Experts of a small language model.
Size: 8 layers, width 128, vocabulary 9811, 11.3M parameters.
Training: a variant of Adam for the experts, 360M tokens, 7620 steps.
Below are experts of layer 3 (counted from 0) of a mixture-of-experts language model. Rows are named router (the router's row for the expert), up (a neuron's input weights, with its number), down (a neuron's output weights, with its number) and show model dimensions 0-127. Each number is 128 + 24 x the weight over its row's rms, rounded and kept within 0 to 255.
Before each expert's rows: a language model's description of what the expert responds to. This comes from a sample of Wikipedia text that the model never trained on.

# expert 15
Commas and name pieces. Commas and and separating list or place items, plus middle pieces of surnames in credit lists, such as Gw-yn-n, G-ir-aldi, Shar-if.
router [143 149 134 144 174 128 156 117 100  60 122 142  98 154 129 152 136  98 152 138 156 159 146  95 126 115  98 155 149 125 119 114 148 138 152 119 143 154  92  75 131 124 141 132 127 151  99 150 150 117  88 170  91 133 150 114 140 116 132 111 145 152 111 137 147 138 167 122 178 122 113  94  87 140 113 113 136 133 126 149  80 126 166 119 123 140 143 131 135  98 163  98 102 123  97 144 122 153  87 108 128 140 112  89 114 144 127 101 122 107 158 151 153  92 132  78  84 145 138 150 110 119 162 174 118 159 127 103]
up108 [164 137 156 100 136 123 114  93 198  97 124 131 146 146 140 122 137 103  94 165 143 119 154 163 106 114 105 140 102 100 111 115 160 153 119 167 157 141 119 107 120 103 108 140 116 136 122 101 153 112 132 162  98 150 117  99 104 129 134 126 121 118 103 138  98 128 198 144 130 115 108 131  87 164 127 159 144 144 125 113 100 172 130 115  96 147 124  79  75 101 147 154  96 171 132 111 107 129 116 124 121 124 108 103  99 136 175  89 147 149 157 151 100 125 142  94 149 132 135 165 132 119 156 165 129 111 141 116]
down108 [ 76 170 151 139 161 168 168 139 156 153 130 150 126 161 111 102 112 137 165 115 110 110 115 150  85 108 122 141 114 193 149 142 133 176 129 178 160 140 110 128 129 183 127 104 118  99 106 129 130 132 102  92 127 109 131 117 139 129 151 126 137 106 154 159 120  99 111 117 115 125 172 163 119 102 126  94 141 148 165 116 114 149 130 107 131 137 152 131 107 135 160 129 157 143 136 100 108 110  75 116 105 173 137  96 117 130 161 154 156 133 128 121 174 113 120 150 145 155 143 102 104 102 138 103 149 105 144  95]

# expert 7
Copula and auxiliaries. Forms of be and have after a subject or comma (is, was, are, been), plus "See" in "See also" headings and table pipes.
router [162 111 130 115 136  76 125 112 144 120 141 178 141 150 135 111 131 106 123  96 172 129 183 118 107 107 128 123 143 153 139 130 175 164 130 114 148 133 133 127 116 150 135 121 123 131 121 138 109 115 148 132 108 132  85 121  77 127 203 150 160 136 101 122 105 154 170 145 173 157 136 108 106 122 139 132 144 120 105 125 135 105 117 131 142 162 148 119 122 118 134 125 112 137 137 149  85 148 139 101 141 120 171 111 132 160 173 121 111 142 111 126 122 114 178  92 126 131 151 169 133 128 191 170 170 142  77 146]
up16 [136 133 112  76 135 160 126 144 128 128  96 154 110  91 140 137 105 129  64 101  86 129 116 184 144 117 104 146  87 150 140 173 143  85 107 109  99 133 121 133 133 136 135 123 113 142 169 146 106  92 150 106 164 141 104 104 129 137 125 125 150 131 133 121 116 150 145 163  88 165 128 162 121 141  95  87 147 137  96  92 100 113 104 128 116 158 129 105 122 127 144 147  75 136 100  79  94 117 183 116 122  87 148 112 149 152 143  83 112 114 133 124 151 119 108 139 151 153 147 160 148 134 136 119 135 142 123 108]
down16 [159  86 143 108 154 106 136 145 145 119 182  91 100 111 115 108 135 149 112 127 153 141 101 106 148 134 148 148 145 106 115 138 102 110 122 139 103 148 125 147 146 140 156 137 115 162 171 129 140 122 157  71 122 145 175 134 151 143  96  97 157 119  95 173 122 102 133 123 126 109 182  89 103 130 127 125 191 106 134 153 132 153 106 121 117 137  97 125 134 101 120 118 123 124 117 101 136 121 121 167  68 127 133 152 118 102 123 148 123 117  74 154 119 140 107 165 129 152 107 112 125  87 113 184 104 162 150 122]

# expert 13
Initial letter fragments. Short word-initial pieces, often single letters, such as v in legal case names, c. for circa, and d in Portuguese or Spanish names.
router [148 173 139 140 123 110 170 104 140 129 162 160  97 147 157 131 145 113 108 163 110 146 159 132 123  78 165 134 131 145  85 137 135 156 137 149 104 151 116 130 115 132 131 135 135 152 163 170 146  95 104 133 102 153 202 122 145 138 167 111 140 162 118 117 131 151 155 155 148 165 113 141 123 132 108 120 189 124 107 163  88 126 149  89 113 117 122 133 160 108 169 124 147 106 103 102 123 166 179  98 133 137 164 132 120 126 118 124 140 112 125 140 160  70 138  98 156 132 106 136 142 130 126 130 104 124 116 102]
up16 [138  99  91 127 153 112 132 101 106 138 118 110 124 112 119 116 187 115 136 148  82 156 101 189 122 103 118 141 114 143 119 135 117 165 145 118 121 112 121 116 107 164 132 157 149 120 144  75 122  89 150 129  70 158 120 130 141 161 172 104 152 133  86 124 115 112 132 111 114 156 138 136 148 166 130 131 128 146 135 126  74  94 144 126 119 188 142 120 109  99 114 151 143  79 152 167 105 149 134 122  83 143 113 120 129 134 109 113 150 103  85  94 114 125 151 131 140 132 130 136 164 164 172 106 113 118 102 141]
down16 [161 149 128 135 183 154 132 154 135 134 110 108 123 109 100 139  82  93 110 139 124 112 117 104 150 115 121 155 113 140 136 110 125  81 131 137 128  80 108 158 103 118 138 160 159 125 193 125 139 121 104 141  95 125  85 163 141 160 139 111 148 128 100 162 135 143 158 171 139 120 152 163 149 190 120 167 141 159 151 112 116 152 114 163  89 116 115 140  93 132  96 134 124  83 155 119 138 115 101  88 104 157 123 146 140 144 108 148 107 113 136 150 134 160 156 134 174 107 138 116 150  90 109 135 139 122 154 126]

# expert 8
Opening brackets and quotes. Opening parentheses, quotation marks and brackets before glosses, romanizations or numbers, plus non-Latin script bytes in foreign-name passages.
router [136 151 158 119 156  76 180 105 153 135 121 135  96 144 125 130 156  92 128 153 138 124 144 126 189  82 111 169 135 120 130 123 130 149 144 131 134 126  61 124 158 156 140 143 148 148 114 127 115  79 128 147 138 152 121 134 125 136 138 119 176 148 124 122 114 187 127 152 161 120 134 111 123 164 100 139 155  97  79 153  84 162 136 151 144 148 129  83 136 146 136 120 103 152 122 164 135 133 149 118 164 101 141  99 106 149 150 109 105 113 111 154 113  62 157 133 113 138 139 146 156 115 132 150 128 146 121 127]
up16 [147 163 151 127 163  91 110 128 123  81 142 142 107 122 110 133 156 160 126 148 145 105 155 104 127 115 106 152 123 163 123 108 151 122 102  96 116 102 164 108 110  84 130 104 112 134 140 119 132 134 129 129 151 124 125 102 117 129 135 148 180 123 121  80 175 143 136 161 121 135 146 136 142 144 144  95 134 177 123 140 144 114 109 128 169 142 137 128 180 125 164 124 199 150 128 131 120 102 135 135 135 153 137  84 104 123 179  99 103 116 108 125 133 138 115 126  88 170 187 141 140 145 162 126 121 124  66 106]
down16 [135 132 171 114 152 165 136 126 154  97 160 119 143 117  98 128 124 109 113 153  94 165 110  81  86 113 166 159 151  95 115 151 117 158 139 173 108 103 152 120  94 151 136 134 131 116 106 159 126 127 144 109  77 132 149 139 134 103 114 128 130 142 145 143 122  96 147 161  98 106 103  61 111 103 135 156 127 158  91 109 121 114 118 135 128 110  99 164 121 148 117 199 140 146 174 152 118  99 124 145 123 150 151 121 114 132 121 101 110 149 134  72 167 117 137 138 136 113 115 125 147 171 115 125 111 145  89 126]

# expert 0
Section openers, census phrasing. Sentence- or line-initial words and suffixes after periods, breaks or headings, especially census boilerplate like For, This, In, During, -ing endings.
router [158 127  96 110 155 129 117 118 140  97 135 138 156 147 160 131 112  90 151  95 107 124 133 128 150 128 145 156 129 152 129 144 152 141 171  67 127 141  83 130 147 174  84 135 184 150 122 168 133 154 120 123  89 141  97 136 144 121 144 118 117 134 102 141  78 140 151 129 134 148 129 124 141 125 100 142 116 130 149 126  99 105 150 143 149 142 145 105 116 141 120 162 148 117 135 119  56 139 156 135 129 109 147 150 126 129 140  64 121  52 131 153 130  80 116  93 133 122 111 141 126 123 166 156 108 151 141 155]
up0 [128 140 147 152 175 155 128 125 149 105 165 146 156 118 125 154 131  89 165 100 167 149 164 134 163 120 144 115  80 135  97 124 152  95 157 120 104 128  79 121 165 108 114 115 111 140 112 121 131  69 124 133  92 142 168  98 115 115 111 110 118 138 130 160 123 139 113 133 153  84 109  99 103 152 133 118 145 120 123 126  90  99 153 127 131 149 127  99 174 163 145 169 138 118 119 133 110 107 168 142 123 111 140 126 143 175 134  79 167 122 118 171 144 149 153 142  62 126 137 126  93 125 135 140 112 141 125 110]
down0 [ 96 125 125  91 149 140  78 125 141 142 137 190 117 144 138 114 109 105 151 125 125  92 121 123 113 118 125 101 117 157 107 140  82 166 122  66 129 160 115 105 114 138  53 136 188 146 127  49 115 121 158 108 126 138 117 129 112 120 145 142 137 153 108 112 123 125 156 130 149 149 110 128 107  97 114 110 171 130 134 130 138 148 167  90 168 138 120 129 134 152 148 144 119 171 115 133 131 175 112 138 122 130 128 109 124 134 127 103 113 178 135 135  95 126 170 110 112 136 132 108 128 154 127 107 121  89 135  95]

# expert 2
Infobox and table punctuation. Colons after infobox field names and pipes in election or sports tables, plus the, this, local, same before nouns.
router [140 137 124  67 102  60 174 112 104 127 158 143 151 132 192 137 128 109 127 146 110 180 121 163 132 106 151 119 118 138 120 105 146 170 179 115 156 141 105 157 137 134  67 159 140 121 131 120 145 138 163 144 114 152 167 138 116 136 189 123 117 143 116 106 122 126 159 123 184 155 122 125 115 123 112 111 129 139 141 157 110 139 144 117 166 116 137 135 116 117 146 167 104 117 145 107 112 147 139 113 135  69 139 123 131 113 118 128 119 121 170 136 177  99 140 118 111 148 152 145 138 107 122 120 140 132 107 165]
up16 [114 143 142 161 128 132 113 157  85  83 155 165  90 123 151 142 163 102 106 123 104 124 124 120 122 126 115 134  80  85  85 102 169 118 185 119 188 141 150 115 120 131 115 147 126 171 118 144 166  98 161 164 138 110 136 130 131 118 179  76 109 159 115  65 129 124 134 150 147 147 163 107 145 116 153 154 122 131 144 145  99 156 177 145 130 120 156 119 127 138 133 146 115 145  96 146 111 113 130 133 109 128 113 116 107 165 141 115 132 131 160 125 134  70 119 160 105 114 108 127 148 111 123 152 121 144 126 118]
down16 [134 125 130 160 150  79 104 152 103 151 152 129 158 118 127 120 167 151 148 100 127 126 108 110 127 162 104  95 110 121 158 123 125 107  65 109 115 148 127 145  91 115 161  87 112 134  96 114 119 109 141 121  96 128 154 112 116 148 119  92 105 105 160  81 168  97  85  99 110  88 121 152 134 147 132 137 139 107 132 154 114 144 167 111 116 104 132 136  69 145 108 127 134 146  89 146 124 102 129 141  64 172 131 160 143 123 135 124 122 123 111 132 110 123 119 176 151 147 155 158 132  78 134 106 111 100 142 113]

# expert 1
Proper-name syllable pieces. Second or third word-piece inside personal and place names, often European or Asian, such as Ben-ed-ict, Sel-j-uks, H-ern-ández.
router [159 143 154 123 190 111 184 112 100  65 127 168 154 153 155 142 131 120 141 144 126 135 119 133 132 121 122 185 148 153 128 135 108 131 143 132 120 167 123  72 125 122 160 133 108 105  82 173 109 117  93 143 137 144 122 104 159 154 133 111 156 129  88 132 126 143 150 138 135 152  95 117 123 121 102 141 175 131 116 127  96 113 125 132 126 141 152 107 122 112 156 198 110 131 129 102 135 163  93  71 135 132 169 138 136 135 146 111 110 123 123 106 137 103 116 128  85 111 122 144  83 140 134 162 143 119 113 115]
up0 [158 151 134  97 172  74 108 127 151 160 160 167 148 122 134 126  94 101  93 109 126 128 146 108 178 129 120 116 124 106 117 130 112 127 147 149 130 107 101  96 131 132 128 140 113 120 161 169 128 171 113 115 137 150  80 114 126 113 139 138 184 148 105  92 131 125 138 113 167 160 108 147 178 180 102 150 129  95 122 132 139 131 142  78 144 117 182  98 157 143 125 184 124 110 123 109 140 116 125 109 148  81 161 119 116 147 148 131 122 116  99 125 117 158 106 135 120 142 146 109 143 136 117  98 136 170  96 132]
down0 [126 131 134 168 143  75 161 130 119 143 143  84 115 120 131 121 114 113 127  72  89  86 113 128 133  78  95 164 120 137 117 188 144 146 131 105 153 118 161  88 169 121 106 143  94 139 141 167  89 121  99 130 125 137 126 121 109 118 130 129 165 127 147 101 132 173 140 134 138 150  99 110 116 144 112  89 152  93 130 111 109 123 107 110 146 136  99 155 129 108 118 132 103  94 129 115 101 128  92 111  95 134 172 132 142 168 128 171 125 112 132 169 135 120 162  83 127 141  88 108  87 108 103 139 140 133 139 152]

# expert 11
Place and institution names. Capitalized words completing place or organization names after the or New, like University, States, York, Atlantic Ocean, Dunbartons-hire.
router [148 152 169 131 156 134 153  91 122 117 163 163 150 114 170 146 120 123 131 144 109 178 171 112 130  96 147 133 106 134 140 143 147 149 137 133 172 166  85 110 132 154 116 130 109 121 142 174 139 129 106 123 112 141 119 131 137 127 189 130 163 170 103 136 136 144 147 142 150 137  95 150  90 159  99  88 164  67 123 166  96 106 141 114 132 165 148 105 122 116 138 180 122 153  94  80 130 119 153 106 145  97 150 149 126 132 129 133 122 108 152 115 140  85 121 163 128 173 141 136 128 109 132 136 149 131 122 134]
up17 [133 158 167 121 128 137 144 103  74  55 178 126  76 112 143 131 110 139 155  97 157 123 186 154 142  88 127 113  86 140 183 112 147 133 133 146 127 144  76 107 146 123 144 121  91 105 160 138 117 127 112 148 158 110  99 128 162 101 129 145 155 124 153 150 165 108 139 124 156 142 141 155 106 132 115 143 143  89  87 142 151 107 149 130 155 105 149  85 141 132 128 139 118 126 101 124 111 115 148 136 109 155 117 138 128 123 119 120 144 151 127 163 105 142 127 109 139 109  97 129 136 105 146 185 160  97 135 129]
down17 [113 108 111 152  87 166 111 119 169 160 150 141 154 124  91 102 156 159  96 101 109 157  84 143 109 131 152 137 108 105  86 147 141 104 145 119 146 112  97 121  90 143 127 157 156 147  66 114 116 135 137 141 167 147 154  91 108 142 131 121 107 113 125 129  97 153 108 138  89 123 127  90 145 111 114 118 125 158 157 147 123 136 168  93 142 114 131 124 104  96 150 113 125 104 145  99 120 109 129 143 129 125 136 127 136  85  66 119 137  56 124 130 173 136 128 129  97 129 165 154 135 114 100 116 123 145  96  96]

# expert 3
Sentence subjects, decimal digits. Subject pronouns and nouns starting clauses (He, They, It, father) plus digits after decimal points in census percentages and statistics.
router [191 133 116 110 111 134 133 103  99 106 127 139 149 139 120 126 112  97 131 124 143 136 154 131 157 119  90 156 127 130 157 143 134 143 127 101 155 136  93 129 137 132  94 133 165 131 108 118 146 125 157  93 129 133 119 125 130 112 180 122 150 138 120 107  86 124 208 140 166 126 160 119 121 139  93 144 148 120 109 136 118 117 120 163 193 161 126  88 155 125 144 136 122 152 155 156  75 126 145 107 127 135 131 132 112 129 118  92 134  82 112 208 153 134 120 118 126 142 138 149 116 120 163 186 121 160 115 108]
up16 [135 132 114  61 175 128 115 137 153 113 107 135 171 106 121 127 117 126  84  92 152 157 157  99 143 121 107 121 182 124 150 123 147 144 140 131 154 159 119 130 103 106 121 107 122  91 146 125 141 125 139 130 119 116 111 159 106  89 127 162 123 138 130 116  85 124 133 142 108 151 109 155 113 179 123  82 139 137 140 147 116 155 116 126 136 150 142 184 104 127 121  98 156 142 127 127  65 127 102 118 188  99  91 147 130 161 155 133 136 126 114 130 126 120 172 133 109  93 121 137 135 149 151  90 137 148  63 116]
down16 [148 134 141 111 114 103 115 149 170 102 102 161 121 102 119 131 138 165 104 150  97 138 108 165 150 118 152  70 158  71 165 161 125 160 156 119  92 157 142 130 154 120  91 143 104 117 134 168 141 135 165 158 130 117 122 151 120 123 130 158 151 143 148 170 125 130 144  75 139 127 124 132  76 109 168 145 121 157 101 109 126 150 135 116  66 100  96 147 108 101 142 156 130 109 112 110 123 123 120 101 103 170 124 157 154 160 128 148 143 125 111 124 162 138 123 139 109 138 134 119 148 141 111 110  86 151 111 166]

# expert 6
Single capital letters. Isolated capital letters and odd fragments inside names, codes, coordinates and formulas, such as M-c, W, A-H26, ^{3}.
router [150 144 175 132 120  66 175 136 113 143 121 142 125 148 152 119 110 100 144 140 156 132 115 124 167  83 107 139 157 122 145 116 130 128 123 116 130 151 109 103 124 126 140 143 129 141  51 164 131  82 122 135  94 127 138 122 137 154 136 104 120 135  99 102 143 149 151 131 177 160  85  91 132 131 135 115 158 156 121 142 138 134 115 115 177 152 170 106 115 101 147 146 109 105 154 114 111 177 138 103 125 134 178 140 144 141 116 105 127  95 125 166 121 123 152 122 108 183 129 177 140 109 155 137 145 132 129  84]
up16 [184 151 142 113 150  90 132 121 100 156 108 129 107  91 128 120 115  96 133 141 144 171 127 139 127 111 131 118 140 137 158  90 155  94 116  81 143 158 126 115 148 173 126  96 127 107 124 158 153 138 158 127 117 162 118 118 127 110 124 110 115 169 152 144 120 173 142 141 128 114  97 122 151 129 181 147 125 152 105 152 107 165 175  83 152 109 133 102 124 118 126 167 126  79 114 160  94 154 154  89 180 137 105  99 163 147 103 101 104 100 136 129 141 125 117 116 116 162 177 118 136 110 152 115 109 141 127 124]
down16 [112 133 108 165  63 152 109 164 142 103 135  95 110 150 189 123 122 123 113 136 138 124 151 112 100 109 113  95 134 147 127 145 140  85 140 109 146 140  95 138 149 150  95 166 132 152 152 120 124 118  97 130 117 151 102 161 162 147 128 117 133 109 133 129 144 133 111 102 117 130 120 102  89 125 100 117 152 108 151  87  88 116 103 128  74  89 123 102 102  84 128 105 185  87 121 169 133 111 155 164 132 111 112 123 118 138 151 123 132 130 164 136 116 100 117 118 154 121 139 161 125 137 163  68 133 145 121 162]

# expert 14
Line breaks after entries. Line breaks ending titles, short descriptions, list items or table rows, especially after heading lines and infobox fields.
router [156 124 144 131 151 119 163 115  97 106 131 147 121 113 170 118 117 146 141 140 122 125 190 112 138  64 168 177 142 159 155 140 144 175 180 133 160 167  82  98 113 139 117 176 126 131 119 174 140  97 110 146 108 136 119 115 132 167 130  93 141 106 105 104 156 164 135 141 153 142 117 122 140 160 115 125 177 133  89 126 135  94 156 133 178 136 144 124 155 113 140 141 129 131 105 146  96 153 161 122 148 120 122 100 142 150 171 118 114 129 113 129 168  81 131 139 110 129 141 135 114 113 148 133 124 127 101 141]
up33 [136 120 114 117 169  66 142 112 118 139 173 135 147 102 120 168 103 142 125 119 149 173 109 132 154 130 111 141  93 138 141  94 157 136 165 112 166 142  79 138 137 184 159 164 115 128 112  80  97 148 135 120  81 126 157 119 102 147 104  81 155 120  96 133 146 156 132 127 128 161 145 139 115 163 123 165 116 121  99  80 132 117 151 122 152 146 184 149 122 125 166 166 136 134 125 148 102 125 124 121 138  97 160 135 142 102 118 128 156 128 118 136 146 127 108 134  84 136  97 124 144 118 160 119 111 136 168 134]
down33 [150 100 112 124 169  83 170 114 121 127 157 130 108 145 142 137 153 172 156  91 142 151 116 138 136 152 105 117 124 149 118 142 114 164 128 129  99 102 142 151 148  92  81 130 151 114 102 131 148 139 116 138 138 150 135 141 165 157 100  96  95 105 142 128 105 121 124 123 139 137 110  87 154 142 131 144 166 140 134 145 152  92 106 102 161 178 103 156 151 125 134 110  70 130 150 127 116 100 104 174 125 167 119 163 154 160 118  97 106  84 131 115 137 169 153 130 160 112 124 100 162  96  98 160 154 122 122 102]

# expert 5
Modal and infinitive to. Infinitive or prepositional "to" and modals like would, could, should, must, often in sports career prose and table separators.
router [144 157 115 100 169  90 152 133 116 110 134 143 136 115 159 100 177  88 154 113 118 144 142  99 160 100 103 120 122 139 124 154 109 184 152 114 118 168 103  92 144 174  92 176 167 162  99 140 144 152 134 136 119  99 121 119 124  99  98 124 136 141  82 112  99 115 138 129 120 134 128 140 121 168 154 157 140  90 101 114 135 158 135 108 143 153 136 150 153 122 147 134  97 112 117 116  65 130 107  89 126  95 126 120 112 148 139  84 138  80 125 113 111 132 183  93 110 159 145 129 134 137 147 126 119 126 126 127]
up0 [111 172 135 101 156 138 136 122 124 145 140 135 172 131 140 141 146 103 134 113  69 156 145 169 124 105 129 163 158 150 159 113 113 106 103 111 161  94  72 126 144 109 109  84 104 105 110 163  95 155 153 143 150 159 121 107 100 143 145 149 145 113 130 121  91 122 125 123 132 135 122 110 160 181 101 166 123 116 136 121 137 155 100 167 130 124 125 110 169 139 148 158  90 176 103 162  78 133 127 124 142 108 116 137  76 126 145  94 155 139 102 136 138 137 117  99 128 106 159 131 118 107 127 171 136 124 106  95]
down0 [ 94 113 147 127 110 130 124 128 121 156 141 116 109 144  96 135 130 113 115 135 109  90 109 174 110 136 109 124 169 140 117 165 119 142 126 140 132  97 151 112 101 104 103 155 169  98 159 153  94  90 138 119 130 141 163 123 112 105 105 139 111 147 113 180 163 168 198 188 161 166 102 125 141  96  72 133 151 144 105 148 165 130  88  82 117 170 170  95 139 120 138 129 118 102 161 131 126 121 126 162 142 117 143 119 151 143 111 169 101 146 137 124 137 124 148 135 129 139 123 114 131 131 120 164 110 149 131 111]

# expert 10
Compound and title pieces. Word pieces after hyphens or articles in compounds and titles, such as in-law, no-result, pre-med, and film or album names.
router [143 147 143 105 169 127 120  89 153 108  90 149 158 152 172 104 165 125 119 144 111 156 153 173 134 108 111 180 118 110 114 136 149 131 141 147 131 123 104 115 153 166  74 137 149 143  96 152 119 117 152 189 127 131 127  95 140 167 102  78 146 127 119  94 137 150 146 146 119 151 111 128 103 145 160 113 151 158 133 127 111 129 169 122 127 170 141 143 102 126 129 118 117 152 101 138 134 144 141 107 126 114 123 124 134 115 137  65 119  89 157 147 128 124 168 130 140 130 151 162 144  96 174 163  85 111 107 108]
up0 [175 158 151 135  82 147 182 107 136 129 118 105 136 128 121 120 169 118 117 156 108 129 138 113 139 110  96 141 146 143 152 143 125 110 164  89 136  91  99 172 155 129 156 136 124 160  85 121 104 118 134 155 131 125 106 131  71 116 110 126 162 143  85  73  96 121 129 139 126 112 162 163 119 125 148  96 164 146 136 116 126 179 111 129 150 151 187 103 137 136 120  96 142 153 138 163 153 151 118  96 133 138 128 133 153 122 166 107  94 122 123 132 145 134 119 153  75 157 146 147 160 153 102 145 128 131 131 143]
down0 [120 151 166 104 110 168 178 174 132 151 153 138  89 107 143 121  93 135 103 146 146 156 109 126 140 100 127 140 102 135 112  84 124  92 135 133 122 109 104 147 125  95 170 158 134 111 154 100  94 107 152 109 156 104 132 133 151  97 123 128 120 108 103 140  85 127 144 148  95 126 135  97 123 123 120  93 130 135 155 177 115 146 110 166 151 110 122  86 111 146  93 104 137 114 104 127 150 138 149 105 129 112 111 133 121 165 113 162  74 125 108 114 108  71 130 128 149 106 143 132 104 164 161 130  78 172 114 110]

# expert 12
Mid-word stems. Middle fragments of longer words that continue into suffixes, such as vol-c-ano, sat-ell-ites, eff-ig-ies, commemor-ating.
router [172 140 162  88 119 115 128  97 132 152 167 134 164 198 146 157  96 129 160 154 120 129 130 146 139  86 113 150 127 170 178 142 134 149 113 110 100 122 135 102 183 146 125 187 159 149 137 144 151 128 147 164 153 161 116 152 128 146 158 151 132 121  96 122 109 135 176 130 119 134 123 135 118 147 131 155 147 111 147 127 108 112 111 125 150 124 132 133 152 146 163 122  81 155 147 124 104 110 139 109 162 126 135 108 112  99 115  98 105 117 123 175 146  88 137  92 110 131 117 145 136 109 153 152 151  86  93 130]
up0 [122 138 149 108  98 160 139 122 118  70 133 131 164 144 178 150 135  91 159 134 128 113 115 125 110 122  93 129 137 133 140 110 114 141 130  80 161 101 100 152 123 134  77 131 163 134 123 140 152 142 162 106 154 125 119 145 126  78 137 153 114 145 128 106 119 165 167 111 125 135 173 100 113 166  58  99 114 110 140 107 123 133 103 150 102 111 162 111 123 134 161 142 141 118 139  66 130 126 147 119 137 157 124 108 154 116 102  94 132 155 136 113 168  93 147 138 129 126 171 131 135  72 134 156 119 135 146 161]
down0 [ 93 163 156 121 106 130 135  90 111 100  94 150 157 124 122 126 140  97 145 119 132 128 119 148 125 162 131 148 138 137 100 129 127 126  91 124 126  91 160 165 164 171  92 114 112 109 135 161 155 126  83 117 140 137  55 165 123  86 121  81 112 141 122 177 130 155 154 116 124 147 157 123  87 127 103  85  86 158 154  82 128 131 157 112  86 137 164 145 123 135 130 159 110 128 127 142 116 115  79 156 131 101 148 147 126 139 124 146 156  97 109  92 135 157 120 134  97 121 146 125 106 144 133 133 129 109 122 163]

# expert 9
Numbers in tables. Years, digit pieces, units and table cells in statistics and sports tables, such as 1987, km, kg, 63-16, 50-th.
router [208 129 136  94 143 111 134 106 110 132 162 148 117 161 180 114 144 110 136 122 121 177 166  93 107 101 124 149 147 127 141 116 144 129 146 111 125 132  48 118 139 133 125 167 169 120 149 118 136 100 129 166  99 132 108 143 128 128 156 135 156 138 126 128 103 125 138 166 145 155 108 143 154 157 132 127 170  98 112 163 110  90 122 135 118 148 148 124 136 160 165 146 136 101 156 117  95 150 124 113 178  99 154 147 132 111 138 126 105  90 102 141 129 109 132 114 148 148 147 177 102 135 131 101 139 165 116 105]
up33 [166 184 120 105 117  94 131 105 117  92 126 186 166 129 137 120 135 110 142 133 139 136 134 128 129  93 110 151 129 129 111 108 138 145 157 143 143 135  96 133 139 154 104 121 121 162 130 180 122 116 135 129 160 159 139 127 144 107 185 134 151 160  97 118 160 139 168 164 148 132 104 153  94 123 140 154 155 126  90 159 108 138 140 138 143 117 144 158 161 127 132 124 112 147  91 131  95 147 164  79 137 135 123  94  75 156 151  69 112 141 153 158 133  76 130 101 103 142 127 154 123 122 162 167 125 133 120 134]
down33 [153 124 141 100 113 149 127  83 144 213 145 131 112 117 139 106 120 152  89 126 138 131 147 127  98 100 164 101 131 116 157 140 105 153  93 179 132 183 148 126 146 102 106 105 144 125 176 130 190 125 122 143 166 125 136 102 143 139 107 140 110 141 114 143 132 107 122 110 139 116 133 140 107 103  87 147 155 115 125 136 121 108 104 141 148 122 119  77 111 131 118  96 184 110 132  94  91 128 133 130 113 104 149 137  83 120  93 113 133 104 134 165 132 100 113 186 110 147 125 149 126 149 113 142 119 132 104 102]

# expert 4
Passive participles and prepositions. Past participles after was/is and following prepositions in narrative prose, such as made, used, hosted, known, by, of, for.
router [134 116 132 128 145 131 151  82  97 106 183 168 137 159 145 139 118 120 125  89  92 130 188  96 116 114 101 159 135 130 149  92 126 137 133 127 132 139 148 160 139 134 124 135 142 136 128 165 109 131 144 158  98 156 140 121 136  90 160 141 151 120 107 134 132 117 140 166 157 112  99 127 144 116 152 127 164 108  93 142 143 123 113 146 120 131 121 134 137 139 121 113 102 107 116 191  93 143 174 127 160  90 135  84 159 149 163  69 137  78  90 114 120 100 169  89 132 132 143 130 145  95 148 161 112 132 102 140]
up0 [139 112 172 132 118 148 138 144 123  81 121 148 155 123 139 100 145 145 127 106 115 107 105 120 129 144  77 154 109 122 138 136 101 111 118 136 122 107 136  74 163 115 122 111  73 176 100 110 126 145  77 128 142 131 101 119 131 124 185 106 151 124 112 154 111 105 144 156 137 125 131  64 140 136 154 127 135 148 133 148 143  96 117 149 125 126 134 136 152 134 120 154 139 134 145 152 123 133 158  96 179 112 181 197 145 152 168 103 132  88 122 128 129 108 163 128 118 124 133 141 139 157 165 179 100 152 134 110]
down0 [145  93 168 127 131 119 162 129 114 138 106 129 155 121 153 137 135 150 112  96 124 124 108 115 108 134 159 154 155 116 148 126 148  95 113 138 145 129 173 166 107  90 154 158 117  91 172 135 111 161 125 121 138 165 111  96 114 105 132 150 112 181 119 102 172 132 145 151  91 111 107 151 101 117 135 155 102 134 164 139 121 121 128 171 100 201  94 134 127 152 144  86 115 138 180 127 108 159 140  96 130 129  94 105 139 100 152 158 100 118 101  98 127  90  93 142 153 116 126 115  90 113 120 112 154 140 127 124]